python train.py --hidden_size=320 --n_experts=128 --d_expert=32 --hidden_act="swiglu" --n_groups=8 --lr_router=0.000248 --norm_eps=1e-06 --tie_word_embeddings=true --optimizer="soap_variant" --learning_rate=0.00339 --dataset="wikipedia_en"
Below are experts of layer 5 (counted from 0) of a mixture-of-experts language model. Rows are named router (the router's row for the expert), gate (a neuron's input weights, with its number), up (a neuron's input weights, with its number) and show model dimensions 280-319. Each number is 128 + 24 x the weight over its row's rms, rounded and kept within 0 to 255. Numbers have three digits each.
After each expert's rows: "gets" lists some tokens that make up at least twice as much of what it gets as of all text. This comes from a sample of Wikipedia text that the model never trained on. Tokens count by the router's weight.

# expert 61
router:131114117172153153128145140140147148114194156065123088114124089137126165104109093147099130080112159105151153105158145098
gate0:104103112150133128102115178124109162073142143119114075124152158144145130120092137142121132101123121113142146135122136159
up0:084131126139149139134149155122146154124140155167121180136124149125128096128081144139178100149126100142150151119091153153
gate1:155125150159134162131129108149152134146157154128127095145110097123154167132123142130102151132115167125133148138130143115
up1:120117151140138133110150103105118113100159147167122113119140117131150201161108131122157107106122164165133144120132146122
gets: " 1", " 2", " 19", " 3", " 0", " 4"

# expert 64
router:144123128165153142139125149183125156125149148117132088131117105128081116142117101122102166105124152095131131126163156124
gate0:135137124106132138164156164168117110122108116117119132142128099089106115138125105121132119111093095096104148107148083135
up0:097104141139118094119114122137123167145089124111145105154156137148120124132159146126102133101110147164126138137139146141
gate1:131129139113127105141153156085144126136147139128154099126126075114165125160151100102149124140143146129138120135110144143
up1:096137136126133112145143108103130138148140118141141145120119110130164157132111113135106110106115116147118137123121140123
gets: "n", "ra", "A", "e", " Mar", "y"

# expert 40
router:141104099156123165134142151153169159126198115119139127114080113157095135124120099134085146096131134113151176116138157112
gate0:146096120131111104138158145120118121105112128142108130161086164149114117108152126170094101107122103102161149151131147153
up0:098117118192146157157145121087097111136136128142181115148116162078127121124132143133142123125143122136112135106097112115
gate1:137155133119104161155127149112129137146146102133082101157142149098093088165119146128146120120100133103118115118114144148
up1:089149120142098110153137131181092115129156143116094150170166131110140091140148133161119136085131141096116134126119173189
gets: "f", " f", " de", " F", " ex", " con"

# expert 111
router:131092114136140132107146156134154147145153114116130104105109079141103122117134070139125189109131142082137122122155148137
gate0:149139120111061128110125118132148116120105114083098145144135122107124104094117121104131139146156130146170090120092111141
up0:086170135110144152132123173172084125130142125137132098138098175127128138119161133172101145129090146149101151123139126101
gate1:160103131143091135168107127140136135086131127126164134069144105128082137152141104139099142098164126126104070140137115099
up1:125134156116159125116167146120121136123108156107129069163117098099153118140121173111149127174120126140145164138102144136
gets: " the", " a", " to", " with", " of", " in"

# expert 105
router:117086104154151166144133178136139160162149137110164096093109116147092128099132083145118134105126146107150174112139155124
gate0:106120128148181127116124131113176144189108137117127114145171186130150112161112094150151093132173148117132105147108135102
up0:120150132101096131112118154199125145090134126136134124148130062135120122103114122162153112152127118150104127129122109111
gate1:143120108130119167135143127122164127141137115119109134130104108143075106154151066102123154154124157151114122125170127100
up1:146096122101126150153166144108151179145146125116088118138126162126149109139111156087108170113136138143135132138126123118
gets: ",", " and", ":", ";", "),", ")"

# expert 80
router:153073126171141149117133145165146158143134167096160112104106100177091132119123115151108155098123139117176169098130153090
gate0:142162123154111123123134133103105085144133159085160139128118133104083134079134086129104145111109138159171134066082088106
up0:143152112133099146132184121125092117134136136087157114133125119115124110098137175095119122118101154138169156101130110154
gate1:132129117115107161113128095127132100129144135113134146126108113159134128121112143173128115139113093144134135103132145126
up1:118099099112111157121145095171121114137151117106140112143134102133146113129147153119120110115113149156155178115113143127
gets: "S", "A", "C", "T", "P", "R"

# expert 58
router:153129090156149125098148172165158140128152153080139099124093106148071140117131074152071141109137145094136139123134131096
gate0:127127074122166162106116117143116128142106130077104137153117113122110146093159150099154129115111132178114111120164103169
up0:131124093092154175125078113096115110127127135110105140136116124101131162073170130110154116127133134145115110131142125182
gate1:150175064170101144139132111092145100152167108090109177121111089114132158124142123155113140110151130117125134095125135111
up1:144131192075140135121082167156096125157072168146122101119151136153173134102103155148124121170134102101120151143131126140
gets: "-", " E", " La", " I", " U", " Ro"

# expert 95
router:129121099148170125116132138172150165140138141091130078132102114135075155103108114122105181130150142112135153082139138103
gate0:114134126127121131098132079144123123116134114155143091113094107078112115116142114073145148150087097092125191103075153136
up0:130150122089136151123097129120114099125138140114117098156113135125132125106133110084124159132146115103161140150087140092
gate1:086141116123130113144139132152188156089175120138116149099125134095099107117178132113111185171098112128151132112114144133
up1:139110139133102133115124117125063133111067121140162144102169100140173156109099125196155095106104108144124148152160105121
gets: "i", "hi", "y", "en", "an", " Y"

# expert 62
router:139114060170162164098135138144164175136154146111133118091107092137057141120137063163110141115150144096147153111153140116
gate0:128100130162100138097166094124125122131112165153119144120126124151095081120117089149132117139141122100138152136132073157
up0:138104121134127092099124111125131093111111117106087143144168180147108094107154096108138078104120137121143125142107090138
gate1:161150127144147160130119169099135129127103098120143135099182177147111144137114150101101119114134123151131141078110134117
up1:145144118145148170145105146096137113093113102157162148121167161173111151152129155110109136137154106092161115108091137112
gets: " S", " A", " E", " O", " Al", " De"

# expert 23
router:121115135145145164139104143172137152142139147100139085123119085130127130110108049133107140112144159112159133132166169087
gate0:147166164127098115159146096134154133119139097144140139129124059121126117115095102116133124104096112113118116092136157155
up0:105170154147126139142112106161139156132145110147148159136092085052118129129109127114128150091136140156147136110119168137
gate1:143073163126107157157150173101100161138110122183149133129117132144142099115139146113130162169137107129143135127138113090
up1:099149096142138116107087127136169113137128125075145127119108150107107145181123139159147107113113137122114109086095151127
gets: " ", "-", " re", " f", " b", " ("

# expert 1
router:146135105129181172111139145144140166155125120106134105121128119139119133104119116133113135112144135091154128121115136129
gate0:123176142111151086144141109128122114177105129100185109121130109088128136183112121186131120139129089155128134097118135142
up0:137136126130114147089122084148105124085089146115154138145124129141157072109111112132107167161126137140151110154135080140
gate1:111127102134172161127174115118141143133122126111128118111129120129146070110157137150162149114127100105150120141112093149
up1:118123110141147133105153144143158152144108134134136112173090142123143110124164084152181113116139080167067136155073084116
gets: "s", "ri", "n", "al", "e", "u"

# expert 63
router:142135118148155153116113158145152143130143144107143107106116088120124149112137060143108131104138149107141123135162161097
gate0:146104126163147112129149120099109101125092129105191143139105105122129116110123201169165112181175109099162124102115117134
up0:105120126127202131194152136151158144110120126141116113116171132128128160180122093107118155141072128138129126161156132123
gate1:148124159109146148155098113186093145131163167169149134129119056155139121161164103130141111127128170151156083153127117160
up1:131085138129152112136147125099131113163097093099130143135143220094127115144108147127146159132128112140102122117152142078
gets: " ", "-", " (", " /", " c", " \""

# expert 15
router:159134106147163181136125123136149162149126146112141118095086123129128187116124117139127154105122123106143148099132151140
gate0:121136160124117125109104073137136135173118107132142114135149144153169161167112093150122172181120140112091104117139159145
up0:093119174143113163110099092151156105165127122143126179124099110115121151124102088139106154156120157131133084103121142058
gate1:150159137132114152092089108145153117209140085124130103168113134125139140162143097122105129131141106109129121108124133191
up1:140136099108112065169130153132081167087124173145115158131149118161153132141127085136111101120174139102136123126169133145
gets: "o", "u", "a", "i", "ra", "na"

# expert 66
router:138072103146133155152141180136135156163134121129153073059100116146109113107164062136123128072119143098147150134139132129
gate0:109140141161168134145085121131086147115119070109146074154141121143097124131138093169145148120143144137121136116103119114
up0:135141134112100099110104077111062183122112140091160140105146110142138101129117124148097129110110103162142103126121083153
gate1:143101144115139092125127118124129156115117145138139116111123106099130157135094106137128146116150141077114165139129119125
up1:119067142124126073169124117102148150091122172118185132130123122118123168152119116088124117112142150134107140152135116100
gets: ",", " and", " (", ".", " in", ":"

# expert 79
router:150122119176138152131119152180136155129163144114116086121138106137118150109115083137139160100154128103135130145138149100
gate0:118138123124141070085136121137125115137130105126134099128173129167119124103164124156146161114122093093113152137107130158
up0:139150114178126087090123153148126098125147133148064135164163108136151116128151111142187133127139126087112112101097150114
gate1:132129169129112134153144095161130186167143091143113113135151099161080129120145134164164107153137112152127132166137106094
up1:094130092123138137077124126087102092092133156108123138133150156102142110121099081120073092097091093079125174111159111143
gets: " c", " p", " h", " d", " b", " g"

# expert 92
router:133110088164129145094141144136168165160147149104169119102109121162074135117154101143104146106138149121165177114146150109
gate0:107076152120148135096108096132071098140115133131141127122115083116138155148161103141142121156112140156137110148167109118
up0:128145077128119120131164155133153165115129128118111100128113138142170116102120155124101132099117105108108122118076126128
gate1:148110119137143093171134109201148140159131112125135103127082122154102128158133094106106107130164165137196135147115138105
up1:127086115116129102134150121133149125110113111110125076125100138135106138140119130134093113135125124112140149094086138121
gets: "\n", "S", "A", "R", " I", " A"

# expert 48
router:134115117139159154126122126152189152157134139118156104106107078136125141107138043121098146126141166106172144112172165120
gate0:168119120114149143130117105173139151118124145119107176149129117104118117141128084119102138146104122101167142099140145162
up0:118147123139171126129168123114131105126129126131136162109091138120122197112127120118134107115126146151117154141138157171
gate1:139182115115136130137082140121137144106129177111138092122058134140113140083094128122148123141110101103147117145115158150
up1:132136183100117158135072142148141137108121116137139109149116162127149180100160092157135130114107129129183123099147126164
gets: " ", "\n", "-", "==", "•", "==="

# expert 104
router:126111118143141137145159180131158166163135149120155106100119089141117109112112080130119167102102126101162164107131146133
gate0:138174126124082114102101134179156142113112131130115136152107085121155186117090113089115164125126092075129129161109096150
up0:139095108090148127106193086120090135142140136133112126084096155158130111148139176157126106137097158144138118083130173100
gate1:161135144148083107155151164123150149099094165135106083143128137133143123106115100137122128125055102094152092143161176119
up1:144083132129122129116087111091115159170143137123165106087137079087126160090158163091127127132124129120099156125133107134
gets: ":", " the", ",", " in", " The", " of"

# expert 125
router:133138096149158156115142150159175162120156152099141095109094096140104131123148104138114145087136160108128137109118170110
gate0:102102094157104105119094149138153136093115168133108051133134107110143084141128115120146116130131152157103141158122162123
up0:100120148128120077146136165183088163169122104152131141120161164127179098146117108140138129129152087122168148126150127144
gate1:114106124108117128130146149089113155114152147136122108118133102120142143151093150086124151097135147139094119101109155064
up1:098109108155096124146148118138114115149134147139113090103134130151094108121080189097140138130158147151125080121109108084
gets: " re", " con", " ex", " de", "vi", "f"

# expert 96
router:154112124161135143119130180157150149145139121093121102108111105148115135102139116140133141118138128108173173129160139089
gate0:136140121137134121146131160146079106132134121086139116090095158163133167149089097145133145110119109145054089154115121103
up0:120158132078148172134131140121174149140148127142139132146143117101107108115149183103149129146108151107145135148155151153
gate1:154147077114135116108147115119082135116136147122146136115109158148063085147163179080077132115082131133159128138122103120
up1:138133149141118158162128115174175126142098116118094120131148114127152172112090080168106126133154149112133111082136142158
gets: ".", " |", " 0", "%", "1", "2"

# expert 113
router:119105121134135167134149174134126155163140126121141127114116125139109131103136120159126136105160159098166136117152156126
gate0:143108124150120160159108126113092190169148102120096125137117171140139157088096124140125139108149106106104117115112098111
up0:117165139092143121121137122125158069083129159139136131112132104110126113183157113106133144138124129139146128164153140164
gate1:102116145143157145101122176116110177103110132144181150120123154104156093117139134124108138132116091124112101147093145109
up1:127108154206123171133160159121084118124116124164174121129143152120131120109139133126116171119144116142156130096144121120
gets: "y", "e", "a", "k", "an", "i"

# expert 68
router:139130112134153133139142143173145174127167138108121108138130105143086133125113102166113147088151146100123118127132143116
gate0:119155127129124123125156125135103141082158131099100123173128077146168091148129162161117118140115162116124164128135164085
up0:119122122113130094098103150126146137099100110151159114147128095163133162130109130147134145098134129140146097144129136102
gate1:117132126184103125138161099113085094120162105127155094120157115168148160109088100146132094138173142166179106099118097126
up1:119123134121123115133110122172119114103094122132146152122090078093152133121142155117141176159111130113103140147136187137
gets: "s", "ri", "e", "ra", "re", "l"

# expert 109
router:159127138139134179099145143163145134124175138086167123116117094151128118111121113137119137105149131113147171097153146118
gate0:136151129115113158117118159133125143061107124120120139182113158119179094121138144153128121109176135142155135121114166120
up0:121123152128114013098118101140113170158166151111137135120119101114107125122152101159151117120124121148133102134137105121
gate1:131134071132152151138119160110159115124157128108179152121117104134144112165075171125154146144144099104138091133123155155
up1:133097120118093089110141080153136132151083133165101106104155127092114137102143144107107121141118139145122137119130135123
gets: "t", "d", "st", " f", " st", " d"

# expert 114
router:142089123150157174154146131134142152137136127125135126115110118157100181095126124148127144069136169116174125095144164118
gate0:109104066104146094149151154139134110101140099154158132138126140096117122141165144137120107126081159112125138103097127073
up0:103105119128197144118147126130131130100126130145140108141140147103149119141158134134122128165118144101126146076086167117
gate1:197112105121151133108099085096162127108118126161134136142139119105083153114141130125132111071125137170171123137104081106
up1:110117108090129132067109115165098118142181136169145149134139138147144114106122108151137135099167105100120137140139124146
gets: "e", "a", "o", "ia", "i", "u"